Below are experts of layer 8 (counted from 0) of a mixture-of-experts language model. Rows are named router (the router's row for the expert), up (a neuron's input weights, with its number) and show model dimensions 0-191. Each number is 128 + 32 x the weight over its row's rms, rounded and kept within 0 to 255.
Before each expert's rows: a language model's description of what the expert responds to. This comes from a sample of Wikipedia text that the model never trained on.

# expert 41
What it handles: Single consonant pieces right after a prefix or first syllable, such as a'c'quired, a'c'companied, su'p'pression, Accor'd'ing.
router [ 48  90 180  79 141  89 180  71  99 157 176 101  85  92 144 131 122 126 149 136 144 161 138 112 121 145  71 149 138 140 104 123 148 126 131 134 100 144 114  97 127 130 100 102 183 140  57 132  77 204 157  95 111  82 122  83 101 174 114 181 165 143  88 124 147 179 126 160 123 106 117 149 129 160 130 139  80 185  94 120 138 168  84 135 110 122 102 170 149  80 102 136 148 157 176 115 116 160 112 113 135 149 173 173 120 109 138 143 149 150 117 115 145 127 220 133 143 128 128  99 142 141 118 135 116 186  93 104 168 148 130 109 186 140 125 116 203 171 105 106 135 168 169  71 136 146 107 132  89 104 145 200 160  74 157 103 106  78 144 150 125 179 119  96  92 189 184 104 110 146 215 123 131 167 128 171 169 175 118 128 184 135 133 120 136 122 111 115 143 186 125 121]
up2 [ 78 112 117 102 119 122 142 118 120  87  95  97 165 149 127 139 122 151 143 112  72  73  71 122 155 126 121 201  79 143 138 125 125  68 127 105 144 111  85  91 157 131 128  81 157  87  88 163  64 160 123  73 107 139  87 114 133 187 162 129 163  79 106  80 106 239 141 129 134  85 151 161 118 138 158 118 136 100 110  67 128 115 107 144 137 120  87 120 131  70 169  51 119  58  73 108  88  97 137 180 121 167 105  91 113 137 128 116 170 105  96 126 132 122 161 128  93 124 164 120 138 196 120 168 137 114 121 121 104 121 126  95 110 108 121 134 187 116 161 108 131 173 122 134  84 176 159 110 157  70 139 151 126 126 142  92 110  99 127 182  89 137 111 142 145 158 168 119 166 147 122 146  53 133 118 102 183 105  89 127 139 159 156  57  51 102 119 157 116 170 152 158]
up3 [158  91 147 139  69 109 146 105  90 110 105 152 139  98 111 160 120 146 140 138 140 182 105 159 146 148 142 139 144 151 138 157 138  50 177 134  91 129  98 136  87 183 115  88 138 158 176  98 116  98  83 169  96  82 135  64 146  93  92 169 101 109 124 133 110  73 162 120 123 114  97 167 116 142  96 139  79 166 161 138  95 101 157 142  88 109 168 141 131 151 133 177 166 132 143 140 125 146 109 119 130 135  87 129  85 119  95 113 140 161 121 113 114 140 106 162 118 132 113 148 127 125 155 139 136 106 111 171 147 122 143 166 196 108 169 119  42 156 130 132 137 168 183  82 208  92 120 154  84 178 132 108 173 120 200 103 146 111 103 156 108 160 144  91  94 135 122  70 149 150 117  93 107 171  99 109  48 136 172 172  98 122 182  58 105 151 167 166  16 148 140 161]
up4 [141 118 129  88 122  94 129  78 124 141 119  94 114 100 145 132 127 138 126 177 149 152 128  57  98 129 112 148 110  78  51 131 145 191 125 137 147 105 148 143 143 135 125 166 135 127 133 204 100  88 148  86 155 151  90  99 115  78 131 131  82 124 178 141 103 146 176 118 182 126 114 151 115 121 113 128 128 161 137  74 161 170 135 104 172 129 138 183 103 106 129 125 119 106 162  85 108 106  62  94 101  79 134 128  98 141 124 129 109 132  71 127 117  74 158 116  20  84  99 147 164 148 139 166 142 108 166 154 157  91 113  56 104 118 128  40 160 195 157 146  95 192 102  94 161 161 104 108 122 137 130 100 103 158  91  78  92 131 121 191 153 132  93 135 119 203  97 118  86 192 125 119 189 106 137 140 114 163 162 148 115 146 119 123 106  90 122 209 118 151 133 121]
up5 [147 151 130  93 146  65 174 104  70 125 130  75 127  94  97 110  87 103 140 152 106 151 141 134 118 135 100 124 150 100  78 159 128 101  62 136 106 160 125 117 135 119 117 135 243 168 185 139  85 151 126 122 115 175 120 164 135 107 121 172  92  83 106 189 141 120 137 168 153 178  93  90 177 139 140 122 153 141  68  98 198 109 128 112 105 170 134 119 112  78 101 139 115 130 154  84  64 160 119  79  98  94  98 124  77 121  87 190 135 126 139 131 144 126 135 127 123 130  84 141 126 120 109 181 146 112 129 133  79 110 154  84 140 129 116  61 155 105 121 146 182 101 130  47  98 137 123 160  89 101 128  64 144 152 115 111 112 178 199 129 141  64 192 157  81 140  87 138 137 122 128 137  88 178 116 122 118  94 140 142  99 132 134 104 140  60 191 165  98 131 150 143]
up6 [116 132 202 134  99 148 161 182 155 145 134  80 110 124 199 143 127 146 183 149 152 124 187 110 105 181 101 100 176 149 136 109 138 132 133 169 161 100 152 147 118 142 155 119 118  99 148 165 169 159  90  84 101 127 111 129 166 112 134 100  73 140 215 120  78 135 154 113 148 138 132 132  81 140  60 155 129 125  73  97 150 108 166 212 133  98 216 115  94 123  64 107 151 157  94 120 106 122 118 124  90 151 147 100 119 155 131 145  88  94 131  98 152  96 156 153 160 121 133 150 171 172  99 118 136 153 105  94 119 119 189 156 169  90 155 116 102 133 129 155 181  99 141 147  89 139 116 126  97  80 123 128 120 157 172 127  87  59 128 163 165 113 135 159 188  88 143  95 179 137 136 103 130  94 169 146 137 139 126  37 143 105  53 142 111 168  58  99 140  99 129 134]
up7 [124 140 206  92 145 107  66 109 126 150 153 138  73 113 120 121  92 146 131 143 115 121 134 154 150 112  98 128 144 120 145 150 131  58 118  89 108 156 132  75 158 112 107  64 122 106 140 162 178 136 102 146  58  82 143 113 135 138 105 161 112 109  63 110 145 112 104 168 118 113 119 124 212 143 144 146 145 134 191 165 147 153 122 134 134 133 156  79  92 177 138 138 131  90 132 104 130 141 125  65 127 116 117 172 148 115 104 163 165 224  82  53 134 130 168 112 100 175 104 155 176  76 108  70 124 144 115  62 145 116  37 118 105  86 182 133  85 139 143  93 142 129 128 140 155 155 195 111 103 143 130 135 152  68 153 143 142  97 135 106 137 127 131  78 142 149 132  66 160  89 152 109  30 159 149 137 126 101  70 145 124 169 162 147 131 133 162 153 165 115 128 110]
up8 [ 78 109 109  97 146  84 136 124  85  97 131 101 119  24  93 110 150 106 130  88 108 157 124 138 138 149  79 159 119 144 120 130  64 105 176 133 135 144 156 162 121  72 148 151 134 127 159 133 107 149 136 141  91 150  59 101 131 148 102 113 139 121 173 111  62 118  68  98 153 163  76 168 142  79 134 126 106 185  96 154 117 120 132 123 186 114 110 220  97  95 161 137 167  98 103 139  70 168 129 127 198 191 129 114 116 136 112 102 150 106 115 173 110 116 124  76 163 135 120  85  77 122 148 118 158 158 123 120 151 141 135 128 178 109 106 115 139 151  81 129 111 132 136  94 162 128 109 163 123 104 119 149 143 179  94 104 131 145  29 111  56 117 114 127 169 123 137  80 149 110 131 152  70  50 146 141 197 166 148 114  85 172 129  97 134 126 114  71 143 139 150  73]
up9 [146 115 118 101 147 119 100 138  80 133 132 157 171 131 153 158 127 167 124 113 123 162 177 120 112  83  64 138 102 207 111 129  81 148 179 136 112 173 140 110 148 122 121  54 125 152 147 108  88 102 187 112 117 108 138 137  84 130 148 146 160 101 124 121 135 133 118 140 121 133  91 207 134 146 173 104 171 139 155 162  73 157  93 126  94 116 118 109 179 142 108  90 101 128 122 105 105 154  70 123  96 120  70  35 136 146 134 129 162 180 178 102 144  69  89 107 123 119 158  98 109 118 117  87 177 171 113 117 111 126 119 110 117 164 179 189 157 149 151 154 112 174 126 120 128 162 160 115 119 153 153 132 136  29 100  99 120 162 164 163 113 149 126 144 122 119 166  61 103 100 128 169 118 175 114  99  88 173 104 159 168  88 134  20  69 124 175 151 130 103 100  90]
up10 [ 88 161 132  82 121  78 128 109 142 143 111 122 100  84 156 120 143 107  81  50 132  94 166 111 171  93 110 124 158 179 130 143 149  82 139 135 175 178 112 148 118 158 131  97 147  85 120 156 117  87 150 124 203 128 179 110 110  88 208 174 104 129 195 151 199  72 131 116 124  85 109 145 142 124 143 109  67 118 169  77 136 110 166 140 163 104 141 132  51 106 121 112 123 149 155 147 102 176 108 138 154  82 122  87 140 173 133 173 160 126 130 130 145 119 195 114 126 147 150 207 173 119 132 138  95 171 110 110 138 119 185 155 129 138  85 125 133 181 127 101  94 145 109  87 133 116 142 125 169 122 145 112 154 121 185 103  98 121  98 100 111 135 134  65  88 151 109 156  34 133 138  81 144 132 112 146 127 149  76 120 113 128 201  79  89 157 137 160 140  84  72 132]
up11 [ 84 154 183 108 157 101 125 179  96 116 153  64 180  53 171 129 146 138  95 175 106 124 103 119 113 132 121  99 160 153  23 102 177 107 131 162 192 134 155  93 122 194 175 101 136 133 102 123 118 143  93 124 112 114  52 148  72 141 115 137 131 105 138 188  94 108 160 110  97  83 138 135  88 144 166  86 114 128 138 119 118 101 112 106  87 148 110 164 159 164 116 149 201 152 116 125  99 125 145 122 175 121 138 117 163 132 132 128  91 133 141 146 174  79 177 150 113 156  95  70 159 104 103 147  98 149 138 171 162 132  46 126 177 116  90 120 134 116 126  91 152 109 127 129  99 115 134 155 150 110 124 162 178 136 148  99 114 159 133  43 143 100 123 147 114 141 103 155 129 121 163 105 101 116  49 128 143 177 196 166 142  55  85 129 170 108 116 106 155  78 106 144]
up12 [166  55 170 127 100 183 121 114  77 157  85 133 174 136 162  79 137 109 107 120 111  90 134 103 157 166 128 159 174 124  94 101 102 124 157 173 180 112 107  99  71 137 115  97 169 139  85 115 148 121  95 135  87 128 113 122  95 175 129  97 184 101  71 124 112 100 133 130 136 135 161  78 134 127 114 154  91 130 175 173 167 122 124  99  47 157 189 132  96 182  99 151 162 195 115 118 130  61 103 130 148 131 117 123 144 157  93 181 124 107 169 163 112 107 107 145 134 104 122 112 179 128 129 185 192 178 138 190 127 133 124 156 117 128 179 144 102  89 161 132 164  54 118 150  83 150 146 131 148 124 127  85 107  90 119 136 124 109 153 116  79 121 127  64 106 157 119 151 115 145 188 159 198 137 174 131  72 114  92 143 192 134 178 111 131 134 150 138  52 111 117 142]
up13 [ 73  92 152 125 128 129 203 137 146 145 184 142 130 113  90 102 132 148  76 170 106  81 146 149 151 126 121 106 161 170 103  42 132 124 112  52 126 146 141 101 148 178 118  93 134  63 132 171 150 152 176 167 114 140  88 127 137 135  75 128 189 123 178 105 180  84 113 124 120  91 175 132 124 151 121 144 101 204  88 150 126 146 109 168  81  69  71 108  76 111 131 137 150 128 130 123 135 123 113 111 128 114 135 125 119  94 101  70 135 105 118 110 151 118 161 136 159 182  95 117 114  67 115 137 136 163 114 102 106 170 135 129 103  94 136 145 144 184 118 156 123  96 116 100  93 182 114  99  87 148 171 193 106 135 163  97 148 130 149 156 121  78 182 155 214 124 148 106 139 149  93  97 100  95  79 202 133 120 173  86 124 126 156 196 151 132 187 113  88 103  98 126]
up14 [ 87 111 139  73 111 113 111 163 129 152 120 129 135 148 138 118 112  97 140 155 165 140 109  99  68 168 123 125 158 131 103 143 126 152 139 139 135 153 106 123  80 148 100 143 139 114 101 142  99 156 105 177 126 149  69 143 117 108 161 149 156 150  93 157 201 114 126 105  72 179 137 106 143 110  87 165  55  90  70  68  71  78 168  68 142 166 117 140 139 128 139 142 132 136 104  60 115  81 163  57 154 113 168 101 128 108 139 112 163  92 117 114 132 118  98 130 138 130  96 135 132 131 138 172 118 141 149  68 116 147 176 164  92 107  35 116 161 130  59  60 133 111 137 179 176  96  80  86 172 142 185 114 118 113 140 175 133 104 135 118 189 151  96  98 125 135 144 118 170 189 134  54 139  73 113 112 130 122 124  61 100 142 181  98 104  95 147 156 161 177 163 152]
up15 [103 118 176 131 155 135 158 168 100  75 113  94  78 106  39 138 115 157 103 151 137 134  53 104  96 149 137 131 104 147 164  33 129 150 117  85 115 160 185 114 151 136 119  86 159 142 175 113 133 109  90 144  83 106  49 171 151  68 127 184 134 116 101  84 155 129 118 167 152 122 151  59 115 140 114 131 127 107 155 188  95 119  89 146  79 128 150  85 132 160 161 156 164 169 143 112 141 168 179  85 148 134 131 115 128 146 152 118 122  90 164 110 166 124 114  82 194 140 136 114 133 119 137 162 128 160 137 181 105  94 157 104 109 144 112 135 101 178 135  97 202 142 102  80 106 132 141 144  58 193 141 117 127 142 121 128 144 135 115 132  76  93  68  72  59 154 118 127 140 141  90 145 160 115 115 132 115 121  84 135 128  59 144 119 129 139 110 211 150 103 149  97]
up16 [151  60 117 132 132 169  83 116  77 122 170 100 119 127 136 146  99 126  96 153 135  85 119  44  61 175 136 104 115 126 147 140 120 124 113 116 116 117 124 111 142 168  99 131 174 127 183 132 146  70 154 121 100 168 198 126  61 120 168 121 111 125 165 139 133 155 142 115 132 114  98 177 128 123 132  61 112 170 138 142 153 119 108 118 120 125  74 199 123 118 133 164 145 134 156 188  79  75 110 170  82  90 103 146  68 149 157 188 180 124 159  59  51 134 126 114 107  75 110  93 137 131 143 141 155 180 148 100 175 110 102 173 169  97  82 155 199 120 121 170 167 122 116  90 148 106 146 132 143  65 117 110 106 111 136 150 100 127  81 115 161  96 121 138 129 135  96  87 123 149 148 152 128 144 124 141 113  75 111 104 182 111 123 148 159  61 120  80  69 110 196 132]
up17 [113 135 103 158  90 104  94  88 121 143 170 131 123 130 155 118 163 145  63  97 152 141  97 114 138 143  78 137  75 169  71  99 109 133 162 147  99 147  95 130 134 132 179 184 172 119 168 106  96 143 146 125 164 135 102  88  49 134 196 140 188 152 111 120 165  93 105 128 111 115 113 185 122 127  82 100 153 100  96 114 130 116  79 110  96 137 106 176 130 110 117 170 132 196 178 113 133 130  63 110 156 131 124 167 143 103 130  90 170 173 143 100 110 164 132 135 117 181 102 138  77 139  86 100 156 128  86 123 207 133 116 154 130 166  83 116 143 167 133 148 149 177 188 152 150 195 122 115 131 138 101 157 115 146 173  41 109 101 152 156 109 167 114 178 127 120  66 119 119 161 198 100 135 171 123 186 152 140  47 125 114 150  78  85 103 139 131 115  92 160 143 148]
up18 [105  98 198 134 174  91  79 159  97 107 162 131 141 116 122 160 130 138 116 113 114 102 138 135 155  67 143 144 105 116 125 136 157  72  94 102  92 145 113 141 157 130  86  70 117 149 123 169 135 151 134  98 112 174 138 153 139  45 156 115 104  87  65 150 142 123 150 146 161 153 141 126 123 167 160  97  17 129 118  92 145 179  95 104  92  99 138 162 116 131 144 124 142 145 146 164 124 151 216 132 123 122 141 130 157  80 149 127 152 127  57 142 195 122 155 119 179 156 128  94 156 152 194 132 137 129 133 135 135  51 112 136 155 168 211 114 179 181 115 108 151 186 133  99 156 163  97  87 124 130 125 138 126 122 119  95 127 146 130 136 122 164  48  91  50 140 153 130 131 106 186 137  68 124 149  70  85 144  80 177 116 102 107 109 162 155 136 163 131 101 120 119]
up19 [115 126 167 106 137 167 151  89 129 194 149 125 120  96 162 154 150 106 129 104 119 104 178 113 119 111  52  85 150 115 118 177 130 120 105 125 146 171 119 209 132 147 124 117 118  96 150 135 148 153 162 142 132 122 135 133 194 121 211 198 116 126 124 134 106 112  94  66 109 162  82  87 161 103 121  95  83 153 148 190 174 117 128  96 221 170 125  91 173 208 112 156 161 127 108 125 138 102 173  95  78 149  92 148 132 136 100 168 113  87 128  71 115 132 166  83  93  93 154 121 141 159 114  84 114 127 109  75 133  71 145 104 124 139  92 183 191 199 157 117 103 170 120 101 104  98 157 119 155 115 131 149  85  91 176 163 150 120 128 156 100 118  98 115 134 127 199 114 121 116 178 170 117 149  93  60  95 112 134  96 158 116 129 162 124 112 164 157 135 144 135 150]
up20 [ 68 102 161 133 131 166  99  81 123 148 157  98 161 122 150 115 118  49 115 138 104 164 128  89 201 144 184  90  58 142 124  66 178 141 121 107 157 203 112 107 147 121 154 155 107 187 182 126 138 130 107  69 127 138 142 114 101 109 112  94 182  90 168 125 151 148  99 159  95  87 174 180 133 143 137 174 131 158 165 123 110 137 126 154 116 127 123 153 116 103 141 120 157 177 131 134 165  94 116  98 154 212 124 111 118 152 160 133 146 116 117  86 110 118 101 139 142 107 154 150 159 159  71 121 117 128 133 195 104 150 172 168 127 130 154 196  87 152 166 147 140 127  85 121  93 139 144 181 139 144 144 110 143 110 156 118 205 100 130 121 129  66 112  66 104 164 122 132 126 115 177 144 199  80 184 158 108 141 158  53 165  75 102 125 130 122 152 153 150  67 143 150]
up21 [143 105 135 137 114 156 155 128 166  90 199  90 122  90 115 112 167 116 126  99  83 177 156 101 119 135 154 127 165 168  97 105  70 125 135 116 128 112  99 137 101 162 147 141  84 158 111 130 134 126 113 186 183 124 196 141  63 149 123 100 116 138 140 134  68 102 100 134  95 122 127 116 125 102 204 116 110 118  92 146 136 161  92 107  16  89 164  97 170 129 128 123 149 135 113  81 138 120 101 145 136 137 134 105 127 184 143 130  88 128 139 103  80  99  73 121 130 143 128  75 123 130 105  98 181 143  77 132 105 166 131 116 112 163 108  69 167 137 203  65 118 130  88 177 142 120  86 131  88 139 128 189 165 139 181 126 153 172 109  89 141 125 139 122 109 180 128 153  69 104 109 104 133 213 136 122 128 121 165 155 103 144 153  78 216 194 165  86  95 133 142 146]
up22 [134 134 134 136 178 119 126 137 123 120 172 119 151 110 148 144 131 138 151  77 153 101 149  85 175  76  94 120 141 126 158 111 117 159  95 120 148 100  88 150 146 110 133 109 128 120  96 110 107 121 112 163 196 127  82 137 115 198 127 116  86 142 111 121 155 159 165 114 110 126 199 191 173 137 170  91 147 133  80 158  60 128  98 142 106 114 113 101  94 136 175 160 136 178 113 100 182 110 162 123 154 132 173 171 171 163  94 184 181 131 127  97 135 143  95 141 138  87 104 183  84 181 122 110 176 162 141 147 179 152 118 147 193 111 143  89 143 115 168 177 139 144 195 129 100 156  96 139 103 145  90 100  75 107 138  58 133  75 149 114 132 188 157 139 226 119  86 109 156 168 127 190  94 138 127 156 144 112  94 166 127 106 107 142 167 155 171 211 134 138 168 138]
up23 [114 137 172 144 144  53 165  73 172 152 151 127 122  83  94 174 155 137 110 131 125 120  85 118 105 134 170  83  89 123 120 132 158 105 119  60 150 177 118 138  92 109 107  94 130 134 134 147 139 232 120 101 124  53 152 100  59  78 102 129 150 148 102  98 127 129 150 162 136  73 106 160 109 134 158 160 136 148 144  89 164 157  70 205 141 153 139 140  80 146  80 100 146 145 189 133  91 121 119 186  99 177 164 167 155 169 130 111 159 132 134  84 173 106 149 120  96 121 116 122 157 159 112  99 131 189 108 126 110 148 129 100 126 176 135 116 134 144 142  50 142 137 158 125 152 135 117 186  56  93 113 145 168  85 127  89 129 120 162  98 109 141 113 116  81 124 200 122 182  98 175 107 135 155 118 118 175 114 117 103 132 112  94 185 168 124 153  91  72 168 103 102]
up24 [120  93 134  90  69  94 145 164 120 109 158  89 147  97 161 123 120 112 144 114 111 132 133  95 150 177 149 109 159 132  80 154 153 117 137  88  96 140  82  75 163 110 132 154 116 122 175 114 120 147 181 104 108  68  99  78  57 152 115  88 133 163 188 113  89 131 156 192 116 105  91 152 120 123 122 131 185 111  57  81 133 216 120 121  99 130  69 138 155 115  99 189 152 155 126 156  80  92 105 133 103 124 121 118 109 156 110 170  85 128 108  58 132 116 158 122 139 139 137 109 109 107 107 141 161 155 134 157 109  94  92 138 201 116 121  54 133 141 139 203 188 150  79  92  89 150 141  84 160  85 131 164 109  46 156 106  64 105 134 138 156  95 124 141  94 161 100  96 172 158 142 118 158 156 155 140 169 112 122 105 112  92 121  70 111  76 126 110 150 151 100 163]
up25 [ 73 126 137 131 146  63 153 168 119  81 176  94 106 115 174 142  51 134 158 126 180 187 135  78 156 106 117 144 108 121 104 108 139 164  84 107 148 104 117 107 133 160 111 130 140 123  96 164 129  71 168 101 145  98 106 142 143 185 192 141 102 123 120 110 155 138  99 121  94 133  55 107 132 153  92 156  86 139 145 183 128 121  99 123 171 150  55 132  96 156 100 144 111 188 190 135 185  49 130 103 155 180 109  91 136 182 116 133 191 123 116 140  56 152  50 134  82 170 162  80 147 106  70  95 120 132 101 143 126 108 130  93 121 151 153  98 119 136  96 154 164 112 116 145 148 127 135 138 127 160  60 121 132 118 131 172 132  60 159 153  98 130 127 124 142 106 134 142 107 114  84 147 130  87 122 207  81 180 137  75 148 144 124  73 138 151 140 147  81 142 106 134]
up26 [125 161  63 180 104 160 120 152  89 156 159  84 140 114 109 148 125 131 110  88 124 103  62 105  88 120  61 127 148  82 117 173 113 119 187 156 155 115 150  98 121 122  88  72  96 128 153 145  89 106 145 118 139 121  97 131  90 121 161 155 166  96 134  65 105 139 104  97 192 110  87 131 155 116 136 114 134 124 104 157 110 125  87 133 154  92  63 103  77 119 147 113 147 113  21  73 129 175 111 125  98 140 100 114 107 131 122 126 144 121  85 129 139 186 173 134 151 133 128 108 127 184 157 108 131 130 124 111 134 134 160 143 129  63 117 120  77  79  75 156 149 129  70 156 103  60 127  56 120 130 175 152 118 161 142 134 123  86 131 131  68  95  97 122 146 103 149 132 136 154 136 117 130 106  55 143 113  80 158 114  91 191 164  87  48 116 103 117 171  95 203 158]
up27 [105 104 210  81 174  93 125 130 112 131  72  88  77 105  69 120 172 129 136 158 113  87 126 192  78 122 120 138 112 172 151 130 161  80 115 137  85 107 121  88 129 153 154  57  95 110 144 141 100  82 153  82 118  93 111  42 122 114 159 141 116 126  92  84 105 115 146 106  86 175  98 187 143 154  82 166 139 172 122 101 116 107 130 136 163 161 115  94 123  95 111 151  80  90 125 209 185 162 170 122 177  91 153 132 142 172 186 125 145  65 130  95 115 140 135 149 136 167  88 139 118  64 174 117 130 100 212 150 137  74 145 140 100 133 143 137  98 123 178 139 101 111 149 150 166 144  92 173 106 147 121 136 121 149 168 163 172 134 166 157 130 112 125 109  80 102  95 178 102 153 115 119 101 117 135  91  85  99 159 117  91 151 112 173 182 136 139 147 155 108 159 118]
up28 [128  87 175 110 117 130 137 118 122 123 111 107  75  52 103  80 153 118 109 134 132 111  84 148 125 136 119 126 129  71 131 131  97 126 149 123 137 105 134  78 130 137  99 154 171 108 123  96 100 112  87 141 117 192 110  71 188 142 151 141  80 162 117 100  56 130 193 176  77 174 105 103  99 133 103 134  93 173 172 141 172 127 109  98 100  64 201 223 109  88 176 155 117 129 143 128 120 118 125 118  85 168  98 110 146 149 161 134  83 165 171 136 115 134  71 108 144 144 133 171 190 162 160 132 130 123  90 118 170 168  82 143 118 155 151  90 183  91 141 105 153 113 148 198 136 117 143 153 150 120  71 140 156 177 137 136  75 148 116 160 126 143 131 181 125  83 107 124 158 152 188 110 171 140 135 103  83  84  66 135 100 183 148  99 102 133  84 100 131 137  81 146]
up29 [121 117 132  73 118 175  70  90 114 179 110  50  98 120 137 137  98  71 118 167  64 108 139  57 189 197 110 127  94  98 154 114 130 170  86 142 149 105  73 201 132  87 101 166 125 143  96 123  72 128  83 184  86  88 135 156 166 159 115 102 141 100 142 148 134 118 105  97 170 142 136 127 121 139 175  80 109 142 131 131 128 112 103 153 103 111 128 169 128 115 130  88 142 113  71 174 128 106  98 157 182 112 173 213 110 147 111 111  76 144  79 174 116 117 157 124 105  78 133 144  90 119 182 125 138  71 151  94 121 121 117 103 160 114 122 149 156 117 152 179 134 119 146 141 143  92 131 141 116 100 125 139 180 185 100 136 127 110 103 116 109 151 130 130 172 115 155 111 173 125 153 139 145  95 113 147 211 156  74 103  98 199 180 121  82  99 176 144 137 143 175 108]
up30 [179  88 162 174 154 130 108 134  99 153  86 144 175  75 119 102  99 137 116 148  97 109  96 180 102 104 126 149 131 113  63 144 108 163 142  74  94 133  88 176 151 131  82 110 116 152 170 167 157 157  93 114 112  85 177 122 136 149 185 198 134  92 105 123  97 143 145 100 114 127 133 161 128 144  97  67 135 138 207 103 162 103 140 107 163 125  92  82 101 128 116 105 140 179 167 102 138 107  92 111 172 162 185 152  71 163 132  92 117 161 156 116 137 143 157 140 138 167 163 180 183 142 133  71 180 110 136 128 122 123 145 180 154 150 128 109  98 133 145 100 167  83 121 111 153 127  74 148 102  59  70 114 133 154  88 111  59 141  77 169  87 130 100 159 122 127 117 117 124  84 149 155  63 115  63  44 115 131 116 119 142 174 105  66 113 121 117 127 166 135 162 156]
up31 [130  71 122 129 187 103 104 138 109  93 134 161  98 119 170 128 147 147 133  97 158 141 145  89  77 130  66  93 149 185 132 101 166 121  89 106  63 122 110 120 120 153 166 149 160 119 132 131 107 120 144  98  74 111 175 123 134 144 171 141 175 136  94 112 132  55 162 148  88 110 124 138 150 132 161 112  88 148 100 104 108  93 113 111 162 120 103 119 126 155  85 162 105 103 178 175 144  77  94  60 150  92 157 118  69 170 138 139 100 157 145  97 143 133 124  75  92 150 149 103  88 107 105 197  96 181  46 170 142 153 113 103 118  98 151 128 152 147 146  47 170  97 122 164 140 140 116 101 153 137 126 153 176  42  94 109 154 139 125 133 118 127  79 102 167 159  76 129 121 122 162 127 108  97 151 132 147 193 127  95 170 188  95  54 124 205 136 132 138  81  86 128]
up32 [ 90 127 145  80  41  88 132 118 139 136 132  95  84 102 118 137 151 151 178 171  80 147  96  48 137 122  90 164 106 114 148  91 186  74 149 130 169 143 159 132 142 110  79 129 159 130 120 120 148 161 116 197 132 118  98 190  96 136 170 111 140  44 143 116 171 181 181 182 131  80  93  97 118  66  98 153  94 164  91 153 110 136 157 144 147 173 164 133 124 119 136 168  80 120  93 109 132 117 127 139 126 162 154 126 115  99 100 151 178  92 103 105 123  87 176 131 156 169 173 150 140 150 108 133  92 149  83 140 135 194 114 146 117 133 152 141 188 148  90 175 169 195 180  93 115 177 144 204  81 127 135 100 159 112  76  68 114 160  89 121 134 139  92 174 154  95 105  99 135 145 167  99 128 141 119 104 141 149 153 106 145  97 140 126 111 131 102 187 140 125 121 113]
up33 [128 102 186 159 105  87 120 164  70 145  69 134 114 115 126 127 114 123 112 156 126 118  64  98 117  81  58 153  88 116 152 149 111  98 155 168 137  78 170 108 145 175 183 103 185 103 165 109 116 134 105 160 150 128 128 114 141 104 148  96 141 108 132  67 146 132  71 153 111 171  96 191 124 127 125 150 117  66  84  98  91  72 135 109  92 100 155 127  91  78  83 100 161  77 125 111 122 138 125 119 113 137  75 144 148 138 111 159  49 153 158 130 151 144  93 179  92  85  96  85 196  85  70 126 116 156 118  80 105 114 113 131 153 126 142 110 148  97 138 167 102 177 107 111  83  58 130 177 128 143 130 177  87 117 118 147 173 161 192 150 140 151 151  87 111  98 149 136 140 143 117 151 158 163 201 182 159 140 134  81  91 123  93 141 121 163 130 184 174 127 149 149]
up34 [154 129 182 150 133 128 126 135 168 149 119 143  85  96 173 109 102 135 119 121 149 161 136  66 106 154  85 175 157 157 129 134 159  78 122 104 155 135 127 147 161 106 150  90  76 117 115 123 119 121 179 163 134 127  98 128 112 166 139 131 152 154 126 131 114 126  85 131 111 199 183 164 134 155  80 124  74 149 118  64 165 127 127 179  94  95 174  77 167 231  98 114  82 102 129 123 115 167 173  60 164 107 111 171 141 163  72 185 170 126 131 173 204 146  69 131 182 220 128 131 152 111  46 153 132 112 110 111 123  69  91 186 117 120 141 146  83 136 143 127 124  75 109 117 140 132 118  94 132 117 122 112  90 110 115 133 115 128 116 142 100 190 157 130  83 165 146 144 142 124  92 188 105 152  94 118 142 166 126 108 141 124 159 113  52 113 142 105 162 149 102 139]
up35 [134 147 178  47 129 108 178 153 107 136 143 120  90 119 156  87 135  91 169 156 100 122 165 150 145  98  65 151 142  74 175 209 162 102 138 136 114 115 123 129 124 123 148 166  83 121  99 107 131 100 132 152 167  86 201 143  64  95  67 153 158 105 150 159 118  88 153 150  65 152 159 119  87 131 205  99 166 176 117 138 116 112 165 128 122  83 115 137 104  97 152 128 137 155 146 117 112  84 177 151 163 123 138 151  84 135 104  59 163 170  86  68 115  91 115 150 128 121  90 149 112 215 159  71 119 169 116 135 152 145 152 147 130 161 188 136 144 158 185 128 108 154 152 161 112  98 106 102  56 131 136  45 165 167 129 170 173 139 137 131 115 158 164 128  94 105 124  97 148 136 161 135 146 136  84 100 153 102 103 121 141 126  70 130 181 149 136 151 121 160 148 122]
up36 [ 90  98 125 159 166 119 153  92 118 126 149 105 102 116 174  94 125 104 156 128 148  88 115 108 107 137  95 127 103 143 101 128 124 170 133 109  85  96 142 132 135  45  76 167 116 184 141  42 163 157 132  95  91 183 182 147 134 141 121 114 137 164 108 148 153 150 116 169 139 126 148 164  83 141 128 144  72  81 111 208 181 146 153 129 119 157 146  76 178 154 126 138 177 159 108  96 155 108 140 129 155 122 104 116 140  76  96 107 141  79 145 118  74 118 151 166 108 125 137 106 107 151 118 148 145 141 137  76 124  73  65  99 125 193 106 132 163 133 100 149  93 136  99 112 141 190 130 123 107  29 164 142  92 179 160 166 161 160 128 137  87 182 108 143 138 171 188 126  80 183 149 118 172 163 146 107 101 106  99 137  54  56 157 170 106 124 162 148 133 107 150 134]
up37 [157  64 148 139  91 122 149 141 106 155 127  85 140 149 104 129 165 119 134 107 120 151  89 108 230 156 184 107  89 158 118 147 110 177  99  72 192 135 143 133 131 165 204 126  87 156 127  93 137 144 141 143 156 159 131  47  62  73 143 153  83 136 140 125 161 199 153 191 106 151  94  66 134 150 104 130  81 173 135 140 118 125 157 101  97 149 114 164 191 135  82 113 112 138 135 157 170 111 126 190 132 165 118 156 184 127 141  92 146 202 133 126  86  96 164 109 154 177 139 127 135 137 150 128 126  81 133 108  75  83 162 142 132 142 157 131 135 140  90 120 103 136 108 113 118 152 138 124 172  99  65 137  92 128  94 100  62 146 131 111 158 107 151 127 200  85  87 149 166 123 185 123 142 152 148 166 109  82 115  90 143 138 143 113  77 129  91 114 175 135  90 127]
up38 [108 103 131 119 178  84 164 127 129 126 188  99 141 119 166 149  67 108 188 152 184 176 133 183  93  90  96 168  61  97 114 123 183 146 134  99 136 150 118 173 115 179 137 126 108 113 118  97 142 176 132 116 121 134  94 147 183 159 123 190 110 202 102 149 131 121  91 144 150 182 168 124 148 114 115 135 120 105 118 157 153 158 153 127 170 141 157 135  87 116 107 154 183 163 160 141  63 150  65 123 103 162 118 130 166 146  87 123 157 134 106 108  67 130 117 170 120 138  38 170 116 119 157 165  94  94 138 106 161 131 124 140  97 128 158 164 162 203 137 131 126 125  78 128 101 148 204 141 120 175 119 136 177  91  96 148  95  90 119 126 159  58 148  67 171 160 149 128 177 125 146 176 101 106 168 161 155 152 148 108 175 110 149 105 179 136 118  84 138 121 132 175]